From a checkpoint of a small mixture-of-experts model trained on Wikipedia.
Training: a variant of Muon for the experts, 365M tokens, 2788 steps.
Below are experts of layer 6 (counted from 0) of a mixture-of-experts language model. Rows are named router (the router's row for the expert), down (a neuron's output weights, with its number) and show model dimensions 0-255. Each number is 50 + 15 x the weight over its row's rms, rounded and kept within 0 to 99.
After each expert's rows: "raises" lists some tokens whose logits its average output raises strongly, later layers aside; "comes before" lists some tokens at least twice as common just after its tokens as in all text. This comes from a sample of Wikipedia text that the model never trained on. Tokens count by the router's weight.

# expert 43
router:54 65 44 36 39 44 47 51 22 56 72 55 53 50 40 51 23 30 67 59 43 45 51 58 89 27 41 19 51 59 47 82 41 44 34 53 39 79 31 31 65 39 68 21 47 33 54 48 44 31 57 34 47 72 45 30 63 21 28 16 56 32 41 36 63 45 71 32 72 58 43 61 35 23 56 43 40 33 61 60 58 50 52 26 53 65 43 41 52 66 48 65 63 43 34 47 53 53 37 55 25 41 31 74 57 54 86 51 45 49 65 41 43 51 31 50 79 72 69 55 38 26 32 50 63 28 63 08 50 52 64 63 45 58 65 54 70 41 36 50 33 37 77 38 65 31 34 53 31 44 57 49 50 81 62 83 48 78 14 47 39 41 52 36 56 63 56 56 56 50 54 30 55 49 45 53 55 29 48 65 50 51 76 45 41 53 51 62 03 33 69 63 29 31 52 20 31 63 51 36 43 44 49 65 54 02 57 41 62 40 65 28 43 50 67 37 44 48 53 43 56 54 43 60 60 42 52 55 54 50 58 25 40 64 60 55 55 38 49 45 61 68 58 58 44 81 54 21 52 47 62 75 47 67 60 52
down0:37 54 67 29 41 56 61 31 51 42 31 65 35 25 49 61 60 95 56 55 57 43 71 51 47 48 73 23 77 63 72 51 39 32 36 52 59 54 33 36 75 54 30 67 44 51 50 63 28 44 62 77 58 52 30 43 53 65 82 82 72 66 51 41 54 52 43 39 58 60 70 35 23 24 49 55 28 65 64 60 99 68 30 51 49 62 32 43 57 42 63 47 50 64 44 47 49 37 60 65 62 58 41 48 76 63 52 18 60 68 50 22 67 44 66 55 36 36 46 54 41 74 74 36 75 48 44 45 56 55 26 71 64 51 35 60 66 55 39 43 52 31 59 47 54 65 72 48 50 52 53 49 38 63 66 78 44 56 65 51 52 40 60 45 35 49 59 50 51 49 48 58 64 42 08 50 48 59 51 61 22 40 52 48 33 54 70 75 40 53 56 48 41 45 34 38 56 48 58 40 56 47 42 31 47 32 69 33 49 55 61 04 38 65 54 54 24 99 52 56 42 38 41 11 45 29 49 27 36 50 34 40 69 46 70 52 52 42 87 58 42 33 57 43 25 40 35 43 55 38 47 58 33 46 75 49
raises: "-", ", ", "time ", "con", "time"
comes before: "z ", "o ", "z", "a", ", ", "o"

# expert 50
router:52 44 38 51 29 20 39 66 60 44 51 37 80 65 37 26 34 37 38 81 51 36 52 56 69 45 80 55 65 47 39 38 41 44 43 44 53 63 35 32 38 41 10 24 46 27 72 20 52 37 57 60 49 71 48 47 30 53 37 27 46 40 45 47 79 29 55 44 59 58 34 55 30 38 49 36 31 42 43 54 32 52 62 67 32 42 54 35 52 48 38 79 61 57 49 50 61 53 62 55 28 59 47 56 59 47 62 53 64 37 72 47 41 49 47 42 61 75 31 63 25 38 44 20 59 35 54 26 62 23 76 46 12 82 32 52 58 63 43 83 18 35 77 50 62 44 57 48 49 49 57 54 07 43 31 48 52 72 42 35 56 32 47 32 64 24 59 66 63 34 24 31 67 54 54 51 15 35 64 54 40 66 67 48 60 37 43 22 36 65 60 54 29 44 58 35 32 54 91 62 38 57 48 56 57 48 54 54 48 74 72 60 59 55 39 29 47 72 59 64 40 79 61 35 76 43 67 64 68 50 56 43 49 67 54 73 65 43 57 45 50 29 54 68 47 65 61 38 47 54 43 48 26 68 44 47
down0:60 43 58 44 58 66 66 31 42 41 68 41 44 40 32 55 41 57 20 55 62 55 19 25 53 41 31 56 43 66 57 37 49 50 40 22 58 53 54 52 57 47 42 81 46 50 57 79 53 33 61 26 60 42 75 48 41 62 62 34 46 61 31 60 60 50 47 43 60 80 45 38 77 46 30 26 31 45 45 59 45 53 73 36 32 48 12 37 63 56 30 49 33 60 40 55 52 30 51 58 54 52 62 41 51 35 74 53 77 54 63 80 30 56 41 57 69 46 38 60 69 39 33 37 47 40 52 32 40 36 42 53 43 49 50 44 28 37 49 38 56 64 20 38 62 45 27 65 51 48 49 43 52 47 53 62 27 45 33 54 48 74 20 76 25 29 56 36 23 33 43 65 56 71 42 67 40 30 37 53 75 44 34 51 68 46 20 41 63 61 52 99 29 32 54 62 59 46 27 52 54 48 52 43 47 65 59 53 63 38 14 30 77 72 58 57 74 53 29 51 36 34 48 11 39 42 28 35 81 53 66 47 87 65 62 39 45 47 49 33 56 57 56 41 26 44 30 34 50 36 58 41 18 57 70 42
raises: "diseas", "eless ", "etc", "Olympics"
comes before: "| ", "(", "and ", "of ", "in ", "is "

# expert 27
router:61 56 35 31 36 30 65 65 49 36 66 41 66 41 51 41 37 08 33 64 38 58 76 67 80 01 67 41 61 46 36 55 48 47 36 58 34 65 43 35 65 67 52 08 52 28 61 33 61 33 58 70 67 58 33 47 46 29 34 35 60 40 49 28 39 31 66 68 61 25 24 49 51 40 78 34 34 41 53 82 27 78 45 58 49 82 44 43 54 60 43 68 70 64 48 31 62 49 63 44 38 57 54 37 24 37 42 44 51 27 67 47 54 30 20 48 64 72 47 45 36 49 37 56 56 47 95 37 59 64 43 48 43 65 53 60 44 47 39 53 45 39 72 52 62 42 31 43 50 45 62 53 23 87 58 54 42 56 50 47 60 32 39 40 60 76 50 56 66 50 13 31 54 60 53 48 58 55 63 59 82 57 83 36 35 56 51 73 48 49 75 59 55 42 55 40 42 45 44 38 32 76 42 45 66 55 78 64 50 49 75 51 36 45 70 31 44 63 49 62 69 39 26 26 55 38 66 49 50 29 54 59 51 41 48 53 50 40 76 38 46 57 33 62 42 83 50 36 44 65 55 52 43 62 64 68
down0:58 48 65 50 53 75 33 79 43 65 29 26 52 41 54 33 53 70 60 69 41 33 62 73 66 51 36 51 36 27 49 36 24 51 46 09 37 78 50 30 29 72 39 47 41 69 52 72 63 60 55 64 57 49 12 50 27 44 48 56 65 29 37 32 61 71 42 37 43 33 73 65 65 07 60 60 42 40 17 50 76 60 51 72 23 35 32 51 49 59 70 21 33 56 13 63 31 45 76 63 40 42 49 35 53 58 46 58 20 35 45 87 67 43 52 57 33 41 51 55 49 33 50 67 44 73 58 36 58 59 52 45 30 53 43 48 51 57 76 51 65 57 50 61 38 75 68 47 43 40 56 40 49 89 47 38 21 63 67 77 44 42 52 61 53 47 32 48 47 70 45 54 52 56 33 66 46 84 26 68 64 74 49 48 42 47 34 46 38 59 16 61 41 42 34 51 71 59 57 45 22 59 62 33 54 59 59 83 20 33 56 35 61 67 37 58 47 43 64 52 61 51 49 37 49 33 51 47 62 53 66 60 46 36 41 51 63 52 35 37 40 60 60 29 76 46 47 74 60 49 61 42 39 47 56 57
raises: ", ", "; ", ".", "-", "\n\n", "\n"
comes before: ", ", ". ", ".", "-", ": ", "\" "

# expert 28
router:52 89 22 35 15 33 54 65 33 52 64 40 63 66 37 36 60 29 45 47 42 44 62 66 68 40 52 41 64 41 56 58 32 51 36 43 44 68 37 41 70 51 64 39 34 31 61 08 48 55 70 69 61 39 49 57 55 50 39 37 62 42 63 23 79 65 52 38 49 44 19 60 67 52 51 12 28 31 52 61 53 64 30 66 33 36 55 38 64 65 61 44 74 41 53 58 66 48 49 17 43 71 40 49 53 71 47 48 68 34 46 27 45 56 49 46 59 53 47 71 32 44 26 51 53 73 44 46 53 60 57 38 20 77 70 60 38 86 20 51 46 25 61 34 54 44 38 46 43 05 45 61 46 45 41 71 47 40 08 44 62 43 65 53 77 74 73 71 45 41 49 48 54 62 50 73 34 38 45 50 62 65 72 42 46 63 51 63 46 43 56 66 53 39 65 26 35 44 51 56 45 60 87 47 71 33 78 65 41 88 45 63 38 54 55 50 52 91 63 64 40 60 52 51 59 45 66 57 45 43 56 56 38 61 66 58 42 35 83 57 56 28 37 57 27 65 56 47 57 51 60 63 41 52 38 62
down0:49 19 34 49 49 39 24 34 63 84 78 53 57 52 45 65 55 49 41 57 93 82 81 68 54 50 67 53 51 65 46 62 39 35 46 46 37 27 47 49 68 69 32 63 70 15 66 21 39 45 52 48 41 47 14 62 49 18 58 55 56 42 42 52 42 38 50 73 73 64 57 60 41 40 75 55 48 65 45 73 49 50 35 58 45 40 71 59 58 20 35 59 68 50 38 59 33 44 43 77 62 44 53 22 43 63 50 40 44 58 39 31 35 36 69 68 58 65 53 48 71 33 81 46 33 42 71 46 42 37 46 59 56 81 60 54 41 55 44 61 59 36 36 49 17 60 38 55 33 49 15 52 44 46 55 63 48 48 46 45 35 47 41 33 51 50 55 59 44 49 30 50 60 60 27 40 64 45 44 80 49 33 48 43 60 53 50 18 26 30 42 29 84 42 48 42 93 24 59 36 42 62 64 47 63 83 31 40 48 59 28 07 42 56 58 41 74 41 48 66 35 42 70 37 47 55 56 60 34 44 49 57 39 64 43 45 51 50 52 54 30 48 64 58 52 53 28 30 81 28 31 49 67 64 46 59
raises: "the ", "his ", "a ", "their ", "them ", "him "
comes before: "to ", "by ", "in ", "that ", "with ", "the "

# expert 76
router:56 77 28 31 31 31 56 48 45 56 48 49 57 56 51 37 53 38 43 66 49 36 65 61 75 34 76 25 49 28 38 54 44 37 40 37 35 50 28 39 57 56 53 30 55 31 71 45 52 45 58 54 61 47 63 41 54 27 58 51 55 46 50 45 48 46 51 31 56 39 33 78 46 36 65 25 22 45 33 54 47 73 67 42 40 56 54 49 71 70 35 50 55 61 38 49 66 58 85 42 04 58 19 67 41 58 67 35 64 45 80 42 50 36 45 39 65 66 43 76 39 46 41 49 83 61 55 30 67 19 57 56 48 52 55 57 36 42 56 55 41 47 72 40 65 46 32 38 62 47 54 77 34 62 55 64 38 97 47 35 11 34 48 32 78 50 18 72 45 43 38 26 68 63 47 57 56 34 47 51 64 65 53 38 36 26 36 54 51 45 89 66 30 27 56 37 39 59 62 44 34 50 66 67 61 42 72 50 66 60 66 39 45 25 74 30 52 65 58 74 56 77 51 28 70 45 54 77 44 44 63 50 51 29 58 54 78 56 77 44 67 67 32 57 39 81 53 34 52 47 27 50 44 51 55 62
down0:58 42 34 51 44 22 42 58 56 59 58 34 67 79 37 53 41 40 45 34 62 59 32 60 32 58 26 10 36 49 32 55 31 66 42 47 50 42 60 40 68 33 49 22 70 45 63 58 62 72 54 45 78 27 45 56 51 68 12 52 67 44 48 22 26 46 73 54 57 42 74 42 35 51 69 59 67 58 56 52 51 67 50 66 77 25 53 74 47 64 51 32 47 40 60 45 49 46 78 29 58 79 54 52 44 48 67 75 50 32 37 49 51 61 55 29 33 53 37 60 31 61 62 14 38 58 66 51 26 46 47 45 25 63 44 67 45 33 65 51 70 40 73 59 50 66 39 55 49 43 65 57 46 38 61 56 37 52 73 15 40 47 57 40 44 21 36 44 57 38 53 61 36 47 33 68 60 61 59 45 26 59 64 34 33 46 44 49 65 63 13 61 52 55 71 39 19 50 71 63 30 41 73 62 40 57 50 73 29 64 54 54 53 19 65 51 59 41 50 53 41 46 41 20 63 68 67 53 59 26 49 57 44 13 48 55 72 37 53 30 52 63 11 71 80 51 48 28 42 49 62 73 37 50 38 75
raises: "-", "–", ".", "/", ", ", "th "
comes before: "–", ".", ",", ":", "; ", "th "

# expert 110
router:60 49 53 33 64 43 41 63 52 53 58 34 59 50 34 48 66 19 32 85 41 31 59 56 53 25 58 31 88 45 32 68 42 57 39 48 37 74 45 36 66 55 46 40 40 08 69 34 53 34 49 47 58 29 36 38 23 46 55 31 63 58 39 37 66 45 53 42 76 37 60 46 47 44 53 42 09 58 42 66 50 63 61 39 54 75 61 27 40 76 47 77 36 77 29 56 57 72 30 41 25 45 59 58 67 44 52 40 61 47 56 24 35 49 31 34 74 85 61 59 36 31 52 42 61 49 46 41 56 47 55 43 46 72 49 52 63 70 43 50 31 36 57 28 45 21 43 40 72 33 61 58 28 52 35 66 42 51 36 42 30 36 31 37 84 48 46 71 28 34 45 29 98 60 42 50 37 37 52 56 67 45 53 27 54 27 48 53 39 44 42 68 43 58 57 30 29 48 64 56 44 76 47 35 47 42 59 44 48 54 45 32 59 55 52 52 46 56 70 52 50 57 69 57 79 36 65 64 73 33 56 54 51 60 65 85 59 31 57 37 55 57 45 81 22 76 69 48 44 36 54 90 31 53 58 58
down0:82 48 46 67 66 31 38 44 59 70 29 52 60 26 78 54 33 60 43 47 66 66 40 44 62 64 08 32 37 26 54 57 45 39 64 37 46 46 38 84 31 41 38 83 63 54 41 55 47 50 30 53 42 48 36 64 50 66 63 51 69 35 44 45 43 48 61 26 62 44 45 49 67 64 33 47 34 58 59 54 45 57 66 77 34 39 14 30 51 46 46 38 51 47 33 53 47 38 47 56 41 64 50 29 38 69 29 80 42 86 39 49 52 43 44 34 61 60 31 68 45 48 45 46 68 39 30 60 73 54 58 39 87 85 63 61 41 33 23 69 51 44 40 79 58 52 58 47 89 51 54 25 14 44 55 39 61 48 48 42 38 75 74 42 55 22 56 57 66 54 32 46 56 49 60 86 52 66 40 32 27 38 73 27 71 66 28 30 63 72 51 37 59 56 62 46 51 67 31 41 50 78 70 34 41 79 46 54 62 56 50 41 61 64 34 72 56 58 43 34 45 55 16 67 45 76 57 60 58 67 66 33 38 51 42 50 38 41 43 45 20 41 47 62 61 56 45 52 65 42 39 54 27 44 43 41
raises: "| ", "|", "and ", "– ", "in ", "un"
comes before: "| ", "|", "years ", "years", "ft ", "/ "